Weights of a small mixture-of-experts language model, trained from scratch on English Wikipedia: 8 layers, width 128.
Below are experts of layer 4 (counted from 0) of a mixture-of-experts language model. Rows are named router (the router's row for the expert), gate (a neuron's input weights, with its number), up (a neuron's input weights, with its number), down (a neuron's output weights, with its number) and show model dimensions 0-127. Each number is 128 + 24 x the weight over its row's rms, rounded and kept within 0 to 255. Numbers have three digits each.
Before each expert's rows: a language model's description of what the expert responds to; "mostly gets" lists some tokens that are sent to it at least half of the time. This comes from a sample of Wikipedia text that the model never trained on.

# expert 57
Commas and conjunctions joining clauses in narrative prose, especially and, but, while, although, when, as in and, in 1263 or but, reportedly.
mostly gets: "but ", "while ", "although ", "though ", "case ", "least "
router:161126133117155148150138154106162114188106162135160116107108134143096085128163091133145124167163108093105131143116143124086133126099106100092144154170084114107115176115157181126105138111150123127105114130093151143122120143114127126113128159145103159160139156134127144122096171105123123107090104129145153147154145143124125148096147115155139142104108146180132157116137132121173088161164
gate0:141140108096193137099125169127149156166126180160110137133123137116126112143145118070137084151148150133110147151136099118118128135117138153109095140156118124089106143125140145149115140136157124099176149113106147084135128153138151139123116137112109095135087154129124146143076104126115132123063149172138135136129104104139111103104148088124084149095134138179098159166113121163151114104130
up0:110116147135132116148138139155109117102106185131102132098115161145151134159129129158087106123142134136094175151107094104121113107098136108119128134104182118157118078152142143174146115156160153123146105160138099135150126150103126124113086123117086135110135121095117116104128130133097135136139231151126126105134148123103100134156108123093080160108086106112135147124126135102127118111093
down0:167107126124147123121139175085166160169115082090158137123130112152145159117149157151142157112110122140140125126129160118151148172133158181125135111119133077131079143141132133125118095131126117132125143159090145125140112113111130136134148138127134127111120111133148069104129132097132109107166120107123161158118120153116106203112140139198089131139108162179133113095129128129115129096158
gate1:117128154181130110122135128167139117118155118116098149122103094115155158176116126162166124099115113102143125116147131085137121117119113174094125150101089145091106111172103135137116154157155140122142138158162117151063147107139112141099182125120146090147142154165125120144118092124151176087100152126152130099133094092143113122065112135135145166118126127155128126115148155116105118115144
up1:136144143105151134116136110114091122148088107159122125109146121105141122110146134136096135091094159177128096177140159150184128114107097116131118101149173118166168110126119112131141104129168110159105105123120161160127138122080153116100137152119106179098073084114144108122117113118127127134120155119135120155118141163139106127181119108119131113141085161085061147112126111119139113117127
down1:128110133133156082118182125137105113152163100133129145138121113158122172131081137125165156112125177170107063147158117134117129131111122122148134163158149118147133152114136139121109123100107173082150118128127130095136135151102076123139152123107123117136095107148150150114087119147101134125142075121104167109092113099082111105110115131108100126077131124142139155152130116124139090171091
gate2:152149158131203120070127145150147128154101155129137101152148099109098105144116108136111082141139131113136140113110124138116079133110096154121093140159128123134115118133123149139135108078120111164127088102104139128169109158156123113151124169141173135116125114125127094108059136146113179099144124128149140079151104126157147119105169123141161121155117099156125149119137125142124169129167
up2:102132138133111134121153171151098153166121100118129100130109127154073154118148145130121113099098116127130141141149130135126109155103136116129138127154143116125129144181148124111143097160101166160114109097109147096186133152122136136127150147100116141088142125191107161078087141153140130139112143142150152145094129184132131135081117153143147071156110114108168099087109136141101166133112
down2:140092148149153118124142077158110134174132114100166115139125134099147137120098118101102134117097134162135157121126184155143128117153082179163131093142145166176159119173099125157133103114139128109101118107137117130105135150175154129163101091149098120107136137141115126130131102158146127133139133104127115173138161134138129118164102129145124085160147136068112100067104135126118114141135
gate3:139129094111124183116130158070173115150149100104098171074152110128130086120147156104149081145122120093139083130134126160117093123118139154127150116135113150073140132073110152090097129123116127146131163121119145123151116159115137139098123088095127120127148137092147117119154145146156090122169131125137136170141096131152155126149116105172084088126132135125123121144099091127142123131119
up3:110119150188116107150113086112123142106137081082131097118132116159138143097087137147161204105118165127098153153134151129159120128150143120124140136123154154164157139140160118093107088125130125138100149135153098142097128109113143129142118122097160121152142120154158128134177165130104127131129131066092121115105165186145125142130110147127150114146125168119147104097115167100132110139133
down3:125142120144114121133086111112145117149098153133168139133172122139155147116125116100110129124128074097105141123167154151107117157161116164127140104110132115103088089175144107129128122143134062124142125146166116159134097091117128159107124138161105124111142116137129110135120134118155104102141157118132125172092151135146130142103122120186109117187090119143152092101111096096088067117137
gate4:168120123094132144102126136152121088139130139132146116167124107119117144144185080126136153111162112140154125157132162136176129149132141119112104114141150129087115145141084159127125127188153142162150172111134136093172169080136121107109151132112119156127136137156098150133106121111114098112127095173157119102147122124111122114087159083167155144127133122121159165103122135175147178128123
up4:074142116131145153151151167129155161128109146115124094106118137137125115173133125127136137120125127107142164091149089121079122116120108152169142135118084137109104126167155148165113130084152157110086134155144146123133136188097122098096114096125124127130116116112115150128129125123087192124153176103132138094100119118101179145134128164106065103117112153141137143121136085123113134123149
down4:169092122159139119102142141169132115119151139143153153123090123155114144121123144112099125133194139130121098138119118097147167140140128128136141150154107071137154099091104102122089126105097137126122122167112171146119094109141133119131157154180132136130154117125134117108143141120158092145134076150150144132176151113132139208118141111159078106126100160135125118176107117138096126150141
gate5:135122112127172128087115144103143144167149106137101161125115143124112140143162124087128106128175100173144110149200168146144116149146155144114121111129131144113131148118071124152144130136100127170129167085101088131174123137153187143120115150128102124138097132151140115084125125161159066141129134123150116169144122147147148124148143080149149110117100102127127127106134103159147147134132
up5:144114105100121168138161088151186134111140094058158122156107131141136124097122156171126091117093136094150119100087115129103122120143145096152153184120133176136127113111129117127138124099096133159109137140158109086132115170110134119138176096084160093111168123146140131143159170148108175135162139117134147141107118124158151155147111160123123114127140134134132129139104160128109137120122
down5:098084132130120113115160140151139144105143113122099134101118141152106119150067156088132089125159147130115145111113100152141116139112102156160156109163096100093124129104100150091081114132139112100132101154148146162110100097086151139166152165135138147157131117137161109124115119160108102107154119130096133141150185144106166131130144080129123134132127151099138079137126099120089135169165
gate6:117137141149091117145139143083115116126136108128141102091109155137142111123128158111127129117122098126124111122142125124168120114124144135130146099125187128085109147148109115050139109127150104125103136141125124090145125166069150091141155095137155073154129127151103124140130137116086169135133099085058129124137133122165127146123112167125144143150151094140121134126109095118127151114051
up6:098125137133194129124129151188171167115109110141105169091133113119108117149104164165145122090121166139148116117131128094090119114148130094115173161165158156166131134127172153084145118105083129126101120109107105147093145167123106124165135135091155116103144110124134136117155152121089112134114167133126123136120092128134164113149135171083117111132168165138110138130121137134125130148127
down6:122135101094117087081154119109089125124152132121107101109135135119106182120092095158179148147125110137127093099085137160148137163170127111138130126144124126182108160148145121159125108113160132137120124064125107130131165087158102119082130133135086123141098115131084129136146117145109141099096170141137106142135145118163119092101105119124102133100127128143109174113101114146162101154133
gate7:098133153129115080095154109143151101166112153128158074145168124110132102122112103130116115100111149123124172106152137086128114159090112131133124123158077120148128128103103126138167132137198110109099078134112133166142116100120114149131106156139147086107149133144119128119115129107090162113094112152126122089177134162130108130128145106168187115147137121110099092134113154128123092125132
up7:132134135159157112096108142106122091131100178167107148091170097118136117109114085146141145132130167161117142095127100091092114156114104091126112134126100135146152169096137132181146148143154127102120081160112165155115110105119127155129082134134140146119088137126127087143148108106084097105129127132089132105152114111130117121130153118119157127087115117124074139150156127131157075122156
down7:159132130097167157104098161140154147152139166141151127135139103116131102103155142124133156170186150131131075113125118157136083185165144106147150121140187102133126140160166148128101155132104134114120157114122180117150105125141140113105140172125150123127092138109151097162084110101075167099136112102153167121140127094132130122108154140117101110124144124129111147133132110142134159118110
gate8:135156106141155123129109114109090113120141099154130095145181105155119120154162069124133105142169140110123135080195130107120122134162163122099111133144125132136144116140105125143102136118134146100133136132115109123131107141130135132121105149105096202131115126121119099138064103133136158135117153151107122113113145133135110119092156030134133129129089110102091157128137130132162116100151
up8:104138149100147143128125131152128124136125129146110160104102118124133152132091153147119173099085136148133108170080096118167147126121094048140134126149144122112135128120139136101139112076124121135128119121139155141133158160124075131176103121142146040120133137058137142119145146113098099121136137107124132144133109110108122133151136179162114154115140158139129147123115076099114103133131
down8:084112137159131100135144094121099129071142100116073134161104131161104115161137166119090118123130166107120138120118133140124124131154106164104130119080121099118126142134096117146106111138085076100160134143127125130106075125127095098176142134129134138139168111159184094104123101175152146157113141152113137124126107144164162141119119087115134084117075130138134134151145152124117116126129
gate9:130157127114148108114175111144107119152097166113085116124127101122134093141154083162117148167159125123167123141100113158129158115113138128131094162135154103139099133144173155092091109165127193123110152135127148103166130141166113160116125188096163171127159111147113129162116096139121141138073127108142121128140096121144147101132147128140113113149098115154142116106161113148152133167139
up9:128155130109139155121130153133125129136142115119116146132142131097107115125113139094140099126158181131078132180149164140165110099149146079140104098124172163096178168093135121116164110112113121162155118120143143106088104089089165097150088107130123152125160126123133135121164156132109080132144069148137135151137149111097117125133131106088130158112164156152141097161120141126130120160129
down9:079163163119132095106131119100127093117129128174191141085099118178104135117144153131152125136118127103142125137105085129140147121133147098070149186126064151135090113105109140128154123118125124102131139140149131155153136171087123154137169164092133122117160095150156151156107109133142158143103160139115117107124157132139106061126100131117132143126144142122119132120131119116143140094118
gate10:137125122146121122121129150151101122142123134153134100093059129114118109147114133129116112159152141144175158141133126159094145115131120096106174102103118161100134136170144162104162144138155111129167137131120135089146155115096127074103163132120129143124162136134102150105182144130078114126137104130124117145128125149094117124127153119140094178082183094161130100111089112157153134092098
up10:111122146079169157117134124108166122113121101098124134145185125141099124097144120135130140117131125107133102156142109133178074109139117132136153173153128115183113136115163129167135133133113143140090134118157101124153144144112150167174132119103141112133120102133150107120089138108138147133128152094083160115134125149170180126120162129117143077143094135118119173117088123122074179132131
down10:098168103119154133149162096169097125174165110108127128160194156125137112072123087120077137136141116127120095112111134112119098097165096103142138099151157123122157113143142086123127118132135095100155123111169115124097124120115101136114122101103135138155097128103136156128117102146133109138087085125099137132119086106100192139130141116136133153161125120115114084132155130113110092104128

# expert 52
Words in credits and occupation lists for films, music, and books: composed by, commas between roles like producer, director, writer.
mostly gets: "director ", "ations", "viol", "guitar", "self", "writer "
router:110135133141137166122129152140124170181116147094125114136129138133114096135145079096128161164138127116107159106113171099123127100117108117095155155129120094083128151129111158123132097114113108132132122155138128178124136178139121121079126117136114169135162135110161159108104160092159119123121139123133141153156109164167109149048154092163143113101118167127150158114105147113135118120168
gate0:134131130135140140121149122116122148173084130132137096124066140152153135134090118125081123107149128180142104125134162089098162064126122138146120135137129136127130111150101104129112173150140139139159156107084109129125143105085096139105127125113146077184104095115134095103105131123130130144088178114114089139115167154126141125142147145139090109118134096124114150123164085126084133112154
up0:092138171127121105090115156111138152147162090123111168134133096153102139152110111096142118135108099137113123154155123119134094128107154150127122151102139073096118123144129168139137104133090152139079119144131106155135098131130153130147112184113058142130117125158071152154134117120124164126102147158144109148130108107156102150115152144111199118107111153129109151130145088160096120145129
down0:149157155139133131126133136143159112089111089128179135160125138169102117093150175121108098174111124078125144135126137153127102119078137113112135118166163136116110160120124087086152089130119106149124116128131131119105116154126110110157149116129144102116139149122141141148139187091140110107118092120106138118105111111125112167169133127170094094147132124171130119161088151122121137093061
gate1:145137090065140118151149087130087125155126112154146089137127137120126092115157103147172100140113103086094135157087140095135138163124112146108135122142124126160118118060100138117167149133161106148127110115142147099120128116136123138139156125127145118124144122123126178092103128142156128082142109139130126150119139165087128122117159116168058100087159133116138067148131135134149110134123
up1:123113182131154130114103100107175118078132159149120158126156145115096192110156141139126149116118118095088121114135135143154121121147141108153130123150100136154129141147160050133111085130068135109120099135107152129108098132166145109143135089132134082119128154115143118159156101121147110140117141108135133150132134109171086148144089081104125171145112155108105134120102155142138125147113
down1:134137103142116154068165162166152138130144156097068109155108157143104096120143119118128132137111147167113125137130130116133112142130176104084148118121162135137160122100126112113119151103121152105131123136177124124134111142097122157135109109146093178096135147174117146145138132130123110135099147106135140102117116113172065172124091154128122108138134182135181139079097125128148137158121
gate2:107150108122107170145123147186150165131128147112163107132108094091126158125093105134103176121135137155108157105075141126075107106106085113121063109129108142088119149124108128171077126122118142140126143183123096154138104154134136136088115071143166132148087117136130120084136104141124120137126119136124125136133143117140110124108166133108101105123104142150124153106116125157102097100132
up2:133110096127148158126132124142090127119126136134102126181131083145090155141142116126120159152176156149151111118158162125094133119157141134148126099070142171117101164119098143147113117138089127133114145163120101115080142120102145155131153122078137166109099110098088112128138102129138116162177125130079130137123095125128117148138133086106158147152173129123098168152172140161124133109103
down2:111143164124094115117134124128148152158128096094158072176180131078151107115136136122170124133132097137138110074109107111137075143119115127092124130159110055110108110141135142123120105123155122137142127136171149156117124121133109117147104115143128141143154160164141124095125185107121131117115082119137164101095126121086131153132120175154090101141097101134114112163120116140114112118152
gate3:136138109102123147134088171137155164113140108147105126130109139125120121100119128103113088072132143143083104136106141137152149086146115153122128106118115124100095094117141137112108132108095126141132135099119127130114083124071125106129160129108126151113182109153147109116114160118159123114081137120137202191139169141175131160099130103087141108106136131130132170099125160115090109133128
up3:133121140143172103133143105135108082123119173125131144101164125150122104129154155155137142178099124110141149120149124146102119157138167097143140144128119145158142174132139115130142115116132130138106127136163116104153132124173110128149086135135145126124107126068126154128164098172095102148168080138127094082102089126071152107165106129160083148152120118124139092152115082120151154150124
down3:112135149185141147121131103147114132163123081101186120107162149103131156130106139117124157143090134125129133100115119165152083129108101126099106099127115153102116109172138120146085125093160142207122150152141123104136135118130126150106104101150088124136158110106125130098130178089154147128156133183150155143137137128134168112139142149090143151124145156110108119110129148142132171098138
gate4:123160155128138101118132140134095123148137119145083135120056119114133154158159136124097133086118140117121103129095113099100111081103127161138143179127113092124134153118092131103129108115076118099132117114101083110100134114093134127130109184116117189124079137122129132083099103154146169103112167103154152134103108152140145110108126144162116109123113109147117113099141135075110124135139
up4:127136139148112120109086099104143131142112108134143114079161144130116172157093155156166116103126088115076101140157124131138131172147152162144112095160124141156125117152139123101153151087143134147129120108133123153114160120138130087161159136123135133102135079126110116133122160124140128138123141091122132163132118074132041152075112149095158158136131112092103098157099122128115120119121
down4:180133130101127155152138151132118122149113119117118078131105127116125136116152147175121131095140123140198114099116171111117136098124124108172145120126123173139120158137150145120143144170085131137167152085130130096088136144081106091122092109117179132150127149136138164127124113133097091133109164126110103166129095138089139159103114137161099139172137106108108144147152130095099137105098
gate5:121149141140144103135155118145134144154092110124148123141099132162130098142122141147124114114098144106127111094109083128138117091076122139125171141155101104141112096157124171109075142137138108144151144144133133127125130115097151134143146159092121150134135093137103117137127171098122152089071160170130151131146232128101117120086155141143148114184134124135143111118142142108109109132152
up5:132111131116088079146150110115140120102146159148139138135168098142107144096136142140113124133134108071116143096134112104114136142136147157143143185126133119135119109109138119140160130115146145127105139136109118122159092129170107108137143124114124113161171178121119159210169073099135126140149127142152107084155155143100164120111106156121088135118138172121166152091116167122102096139126
down5:167088137132105131176161131123159150152116123115110149129138166105163156173143111133114178136122140098149107087127092093116140142130144104145132138139068106162143147156146067153115165113112128156148103113123157132151103121125140142136138105157123104166125117138135128150135199132131153103121123148137181126149144184126129109167113117126161135087119100127170136147130175129124117138142
gate6:161156111126096107117146117114149141110152139157143119131128119143087121119160103153145130114105127106138142114133132141121176214134119105122160137167107137239134142104112138122148090133143159120163119124129132114130143089130161145114138134125140109129107118118126130123103138128110149144114134167135112128067143227095150123136110110119129110132146144123130147113094134110137134133153
up6:114161098125128133110151097120170144138126108134126093134147122127114153121145111150131145104148149131155152101110140141146149199143116112109156154155130121147116136105134165140131116134139144140176150127146126088155152151134123135059136107109148148124098104170133152110109155140087137127170146176155106115114135217101161136112115119135108095119142159132167156125121150117117147130189
down6:146092132132110129147140103130139158066112103144140153156142119141174173117092140096153148140142107128126091145116111119108142116117150107157134166141131130199113162138150171163115145095126152144104171108148128141150105114168198131086131118167170094127098116109114137150132143114126139133135159127128118092113148139105136118141082129147103148161163129136132161149129099138113131080134
gate7:171161104146128123132141170145132129155131115108129128136109131099151129158098121103120130119112184153132098140090160158162140100132115143088146116097141108074107108121144119178089092108129123142155126121130183126107113152130092127119120106135111134134091143118154174103168147114138121154141136112141144129164157134109092126124177111131070140137129149173129120128144165153090165073126
up7:131130095077141154120130136137140149089161144157101183127117128127141145124129134145129116102130151128091142133115129111133186121128118141110164131144164104162065125144126168130144126143114173150145127146120172109120172133156131120104150131102100105154137159095092146165118117112125161101110136137126115136116170210159136154100118131146138091110086145123161156080115133154137138147117
down7:118117091144162117156139130128181118078146116137136122177108135145096117116104156126067115163125081153151168132139115105104157124114131133116115080135136134117125125107112120081141135163149152108122119133084142110096120141152133085170162167114124119115120076121123168127122121153147135107093125077135128082150124135143075152139158139139108112130081096135111135079141112128101120139126
gate8:096112149118143121103144176132091131135123113128115094121131156109129106123133120076130114108126115146174160101154144133142141073137124150153129106091198089069119142134111116098120127141134106092113162166107089144137142135101135136120102118173136125129101119110144140107092161123126137156146125076081149146100135143134103143108139119107123107155184115123137137098143079117136077124144
up8:126141087136082089159141102109139138067145137118114133121104091152146123090146167130125146128107106131136127174156082122130183146135138129136154128165113126140103137119131157105111140128097115141149093087147081076145101137129155105148185107107139084170143141102156105150118123116135147109160143124127115112159091124147111129121097161186111157118134103126154152109111113147100131128120
down8:105174147098164126151116139101103137144125139139143142117159120115172160107105128147119130145096132144150144135150105126126085108138122119121118135106071140093147109124155127110132099161110099114123101138144135133149139147147167175107141144138132122127089136115099110105080126094115147169113158145152081098153149151135162087096108120152149103130152144191137130111132151082117152052126
gate9:165142146116105123116132152115135153149139118111165085163106126099123146158097121115118115123123090090121059105132110120146123137127121180120129162107091123139143156151095123127120105111138115154167133121145167157118160112106137117146137132095087103103172123150103136070121145134178153138116140166113120139101179112122133127141134098139131154045128109116122099132107140118082149111143
up9:126119112134169099137139091136106118070103138164141138110089140185156085102111142139126119106113155150124154150145136129089145121081159111134158121170126131140117116143162167076134139111139121150096161132113097103139138107127122107132145137104130129170113111109101119168086096083112137090108116105160103137135130182085138153090112197128120129148109124137153131107123125132134145142142
down9:177106118157114074102143160133150084078131117149102125139122156143081092122118121151088106116131149117144140135149151115122130128156157118118138171105129119146132127096106109102154112097138157146089134093095128126098098104114079099121145100120125144165116111131098137139140086149128092126114124210118159105103113137137141156103164121147126096122140108169155098124147146103114088127120
gate10:153117121118073161116124161100144126151150116121169126084119116132143122153174121110140135159109106116165084098163129086140157152160175109112113109067115130166172128107143116128146128132125132114124125080164152159140114131150113127124152123127100147162102105086159122120141155107134122098128110138105151110075134099164120123076142072158104126092135120116115140124134107121147103145148
up10:111111111146133159136120100143125137125176125158134140089137144159167127118161128152135129135139118123109132133160151096153138118213117096116164113121178175169115122151126120075150118150108149121145121125142135106126160125109151107120169108099147125094168112137119132138149130169126112133178115114038109154123099132169142175146101105129137127116138115082132132138119106136123123131129
down10:136160129114144117159121101122100133143117145138086084099175097151120157161138139114126129143128144129135146114114134154139130131109118126147040096120130138124114134096109163100112142134089152109120101122103125077136175183100157075128163166109109143135159089125099146097135125130110132121151120099116099128128152166139118083142167118130113115126160130169126105130165157152099152154113

# expert 44
Middle or ending pieces of English nouns like aw|ard, abo|ard, Association, institution, television, monument, and name pieces such as Tak|ash|i.
mostly gets: "music", "nation", "University", "ittee ", "Awards", "book"
router:109116143147177153104123126129134121187102121096136121147152107132081104125138086120146152156116115119117181104102165116125108099106111140086152159144123084100120178093124147144131092121127118152121113160102136164128153182161133146109111124131131178143149153121159145124095153119159125156126133132141143133156111174161150144073150114167119103129116187130134123123098133129134141145150
gate0:146150116129119125086120090155129120132095120159132127123113130171150166168141127157166101127137132097110145127139167119173134101124137123129115118165087112174157127117112135089094165111125162136119100082110136122139134139112135130149150159108113134179116095090119130149124092155143136102117157113130103121045134148140136121152122174162170109118113113121154098102162128075118133159109
up0:098127104153099134120137133120110102105130141088147164165157133127125107093108118128100121120120120185142136143155102162101128112124179137139106143138148141131127135112150121121159116130129154099093152141124093073162085115136099110120137133100166177078135137108107126146155155150108122146151102095119156139115091087147124138146055138108137154162111101169116124149118123147182124162141
down0:135138150140087157156165097122139085155140102114136133146152117090090129110119138122109171124132104114145118084136129118121148153126155124077128113155105111134154125147160116126092147116181146120123083128106123142153198132102097117151131129190109118112126141124130152159136147098129118130109140108132116124104172116124101096131112132131111140136134204161144117098153139156125101142059
gate1:110127099112097114132166110109135146128136159166123138117137135156099108133151143122175115129147163109143112101126164113112101124142091108127157092166087184115107142128111143131083163106129092125111104120164125104138170142146138147137137152145142126126134132150166120100093155106131135093117108138165154079110164176105113140118097161114085111169129147122136083123168176108138135161098
up1:133101094138094130157103096130133100112166131144121157121095102108139083126080137145092161133127106158136107113123151143121110110141132146145152111138114192166088126135206131108144127140161124128123167152154153157105110120100126133124140077099127130129133132124080086170150093132074121116097102127144130129101106129112110146154140110057131120125133137141101141140112122142118090118122
down1:088142134102106096141174114116147116118123155152134141098117107180124097131185135112099089126129130119098102131137089157139177121104125126131119116136109188147154157128153118100095129172166083109149142154106102142154139143102108108162123171111127106104151118115144132096159161129118135135146091139094147134122118130092128185161096143098108125105165141111121104127146155149134105165131
gate2:133098115091122131108141132147182143120117130136078141081058139129109111144142123131136143113149125133133080106181132146137091099119157107116155102094157139113125129095140137145075144121154098138091152125172074112125104110115169136123111106109095127167088127133105136114149143147155161165118148129126153128124122171108133110151117122106150089134110158117129132096183098114147104144131
up2:111115104143129153120121105154173157126111135126115109140104116099108121135177094122108149118135154138159112126087136145114085113112127132101146118121134083085102125094107162141138122154126130130129136112123136115095189127152121151132143131146050133112146131118071126150167151112129181158153194131135110108163120104138133099135141143092145131145148167099083096120110134156090121103132
down2:095128170157180114117090116098119172112130154094147134093115133110103177113098164121134165121131105123148117156097124126140103109177123169128115173076117123119100109110128136168093119126146156162157116162142117116126130127122109155113120132129122100116130128098141106110114145122089152134169167136160124159147160092141099134144112130131155117131126163099153143129143198117146135148178
gate3:119139134121143132135098134065128110130105104141098138101085143148177083102131154142141111137113129159108139101135104100111153106145150137121159126117095136177097130104210095127134132116121090090111099112107126120114119099124121168079124121153153111140112125104151123160109125163116098130119131125113155138157115101116143109099117136107162099147112127168147121072125070131163150148141
up3:147080128103170117153159157145134141119133172123130113147133155124103135141139127155128126122195081094163119154126129147184127141089129097147090104140124102096140137162112142139132155141128112148128155148150136126129123134090095085149141154109097131105151119147102126079162122103126132126094129149135144109111096155146127179143144117151141176110124081155121129173178140111099098152133
down3:159157118164108086135140121181103152119135107092126114082110151144157161126134123152143160122119146103089144072111157135155128135209164087104172129133123122112115123121137121104105098103100078118125111107152161125111106154126135146087126132099107154153183139111125130145110190155124124085130133146124096113143116132111131148137092126109134143109154116099114111111149115120127139137152
gate4:162153124174114121127110101130162147154130097127129072117105093094079172127103100120124135142169148139140095136095106119079118100114143148134077119106121161120143084115099137165120117160123145108135160134128119122118134156156174101102136132127079175141120139162127156129156116131124122135145154160141151093170121091096087118137110101097131107094105140127154135122122129128076141113142
up4:131124127097152130112132127113101146153134120128126143185139148138160113109084096119149120111113120120117091124163155190107112150170131151129123195164155066127151110108168104096148112102147090154122112136085129120119124130111128118135085144123121144144133096092115102120066137089102128137119103132125129149138191168141132148068119129139150162120120124138142114112131165119142121140134
down4:094113106130120135136123145141128107167128096142152129088133096135129156151120165130096113129103137134173148157124134104145101129092145118104132130111133178114112122109119154091123089152088153132119128158118134146116124119107145080131143190143095116164139143141138131189133109148108098132104150127127135107103129077128120103116164086134131167118103095157158145165147134194091092123086
gate5:116095134157137139113186132111159117159122134113122127143095119105133140124118125112113133144134161094099131130125176158104114112135153142128140089063124122105119142129125129135107131135164162144156124092168171149142179112129135140184110104143101137081157126169126116067103176142136142122120106125182099093123123138101123141117105159132161127165113146121099104094165141136164119153108
up5:148131135106144126156121157113090164118141140141129150117140147161110091115136133179104121140142080140144114121127106115167146144123157110145110166172130135168140128142131133105143151137097137100064136148112089114118068154082130108096131128112147132168083115089111156154133094122131117099116131141103174201156140146150120128149141123140098118078119109140150144134133090110106141135158
down5:129102105086110117172155110141116155167163126184123150135111129116096158144140186138094100138136165109120123162148105105113115133063134109141165158165059112136127115107119144104164132095137125124131132139095144136156117114143114129153151141095122105145098081146122102128121166142135171130135101153121157097121134196136099101101110102122126128123113106132117106153105126131152121142148
gate6:130100088123129149116112110136146113116120092122137105174145104129091113139114145149098154157091115151137105163096129126098163128137139166139096117153149123169142072119072107147127094139105158127166091132114179086113144127160106131116138101099128116103119113142111109141151142152143104129153143123126141112085101125127127135114155084132110150138136129042079107144137121153153111144161
up6:133134138146119092137126143134123154159109112135164117108100124124117138138140162149091100164096078112126105172069127114159167147126118097114135128190107113142103151108119130079142144111121118124130162062128147109112157132171129151143094124101123118147086113120133162147167125113162181134131122115145131129116139175152092108120154135115086109185133097146108136123140116119106102137152
down6:116121098126123112147114114135160176125142121139136090124109110141139119164161143133118136148131127135114160103116103159160111133149167135114070092147149105134160162114146121143131156130103098131126115126134103096125115106115055122136142081120123138152096126136090137129130125131134122126142055154096157074152118210131101162151146148113105117080163124154118141105126155130096114133136
gate7:121114165114143117132192107150161073112124124132117120159085097116098160089174132101124102119137139109071117172151149126111147123124123145094115079154098117132116137135139130142126149107138137098115130093141136135188153117130119123134185114096123133096123090176137109121155129124122125106107117156175094146105135151115095124111159079138107149149088122144129114085146145138120128126097
up7:108101115141106128120121102142124070129100139150104157145102125126123168096119133119143147105120149132100132136129136106094140085149082177126078077107100119142130167140136121171114110129118124086125129111148126173173143114123124140138174140133141147062129116130122108108146129151123161118120139114182104134116125131147107138092144059123152133143084112130142144095143107136176123174123
down7:119133139123108157166092174114121135127089175141112172085142141116155121102120094095141151089122127118151136117133120153142167132125103104174131086119202184129165102129150122151146145108129128128159127119139106107085124131164115143123094091115151124087143149109117170105109142162109103169128137106111121156147122109093151114143108127124142124123098162106118137138080116128090122147103
gate8:174129121149136119128137124115153148120105137139184133098123150161114158110166122162086136107159173123141110157104104112140116091132140115133153115141111145209152102124124080142135112120112183107141121068138095143125103158121133062148135120090118121140111160108087119143137131124142119157121140120111148120113135149143113158144077139082134159131130135095126146130117129141113097167160
up8:116150100171122168130141109129111133149106154111174139150170117125099138106114117186102128094143126126106092116119103159085122088130142102111133114127132147145156102112113110119131104151132132124131129128144106137149116131121133101169126100114103129113160130091086090143154109119100076170141103087100124113132144121146101169130105130093158143089096150142150137156107136145103065190148
down8:150115168154149143133097109125140090131138113105150134127140085095087116113121131131129105127067082141093114140106115104159161109115131150182146149135119134167165132137173106124163144139103121120162150173193147142148178137152125101113143166139123121110133133129114155122145134111121126162159114171175148147109119135109155135131115121170149153117166124120121127132122168123081161134159
gate9:143075122137123135091097102091127107174167069127113142122136069092109136129128101169127164138095116104118098145113182128147090141136136116115138130152103137135063174118152129103106138089137106126149124112151145145124115133135156122150108084133154120149109147105130114154145146157106108109120148120174134129165093147114105119141130155122135149154095155124154122155116169115103103129085
up9:187121115111102124141133093121113138135124130148142116112132149135112142124146107122102095123154147098090109127090102138177081146135132130169096087134074165164103120130159131127159151120140107162137135083120110103069150127125094156117114119170129128142142119131129104149153162083062119110147130163123097147132169135143080150126170126111132095143129129181117131122106146109121136112119
down9:060183117123136157155109121104080146115148142163137107153092123113115136125132177140112094123143144129141122185086115104094152107148130132104093115126141181126154156140119128161159165141156123121111147167119105116137134102168154131104124165096129150127113117152115130115095165107159148113124170105123110142095095133151149098100115125111140140161176120135109139150137115115127080102113
gate10:152163095144137147130134119106107155135093141147126110143135136126169112121162119151143141136166148088127131121139076133109129126163141124154134119132091109092140092056149153135158084105179172162126149144140141147132124139161166138161144114166120081149118122139113107127155153121109165108123133088096159085162143135122137133090147177127140131134143128156153143095157112144164120164118
up10:141106156115143154143116129136125096112118145090133150120161112139070141147068169114134105082120143133117134149115179160144128135143139116096116168087178124141132131193105117114117149175111153092098116151127066084113121101128116129107109126107136120133171133145122090126140124180111088167154160134131125138131132125124155127185127139129139148126104133122113086114111124132094130110124
down10:132115110136135103130119113065135130086138073108122118144162133152172148142111107129144144163146117104110126157101091121140118123112119152164113134114119148120183124128169107141154113088124139136142141123168088134134114127192119144135133080111133121142126135131120121094104151107129106114120118138099166089122112113148102187071136161122140156114123105094125153065143102090131108135090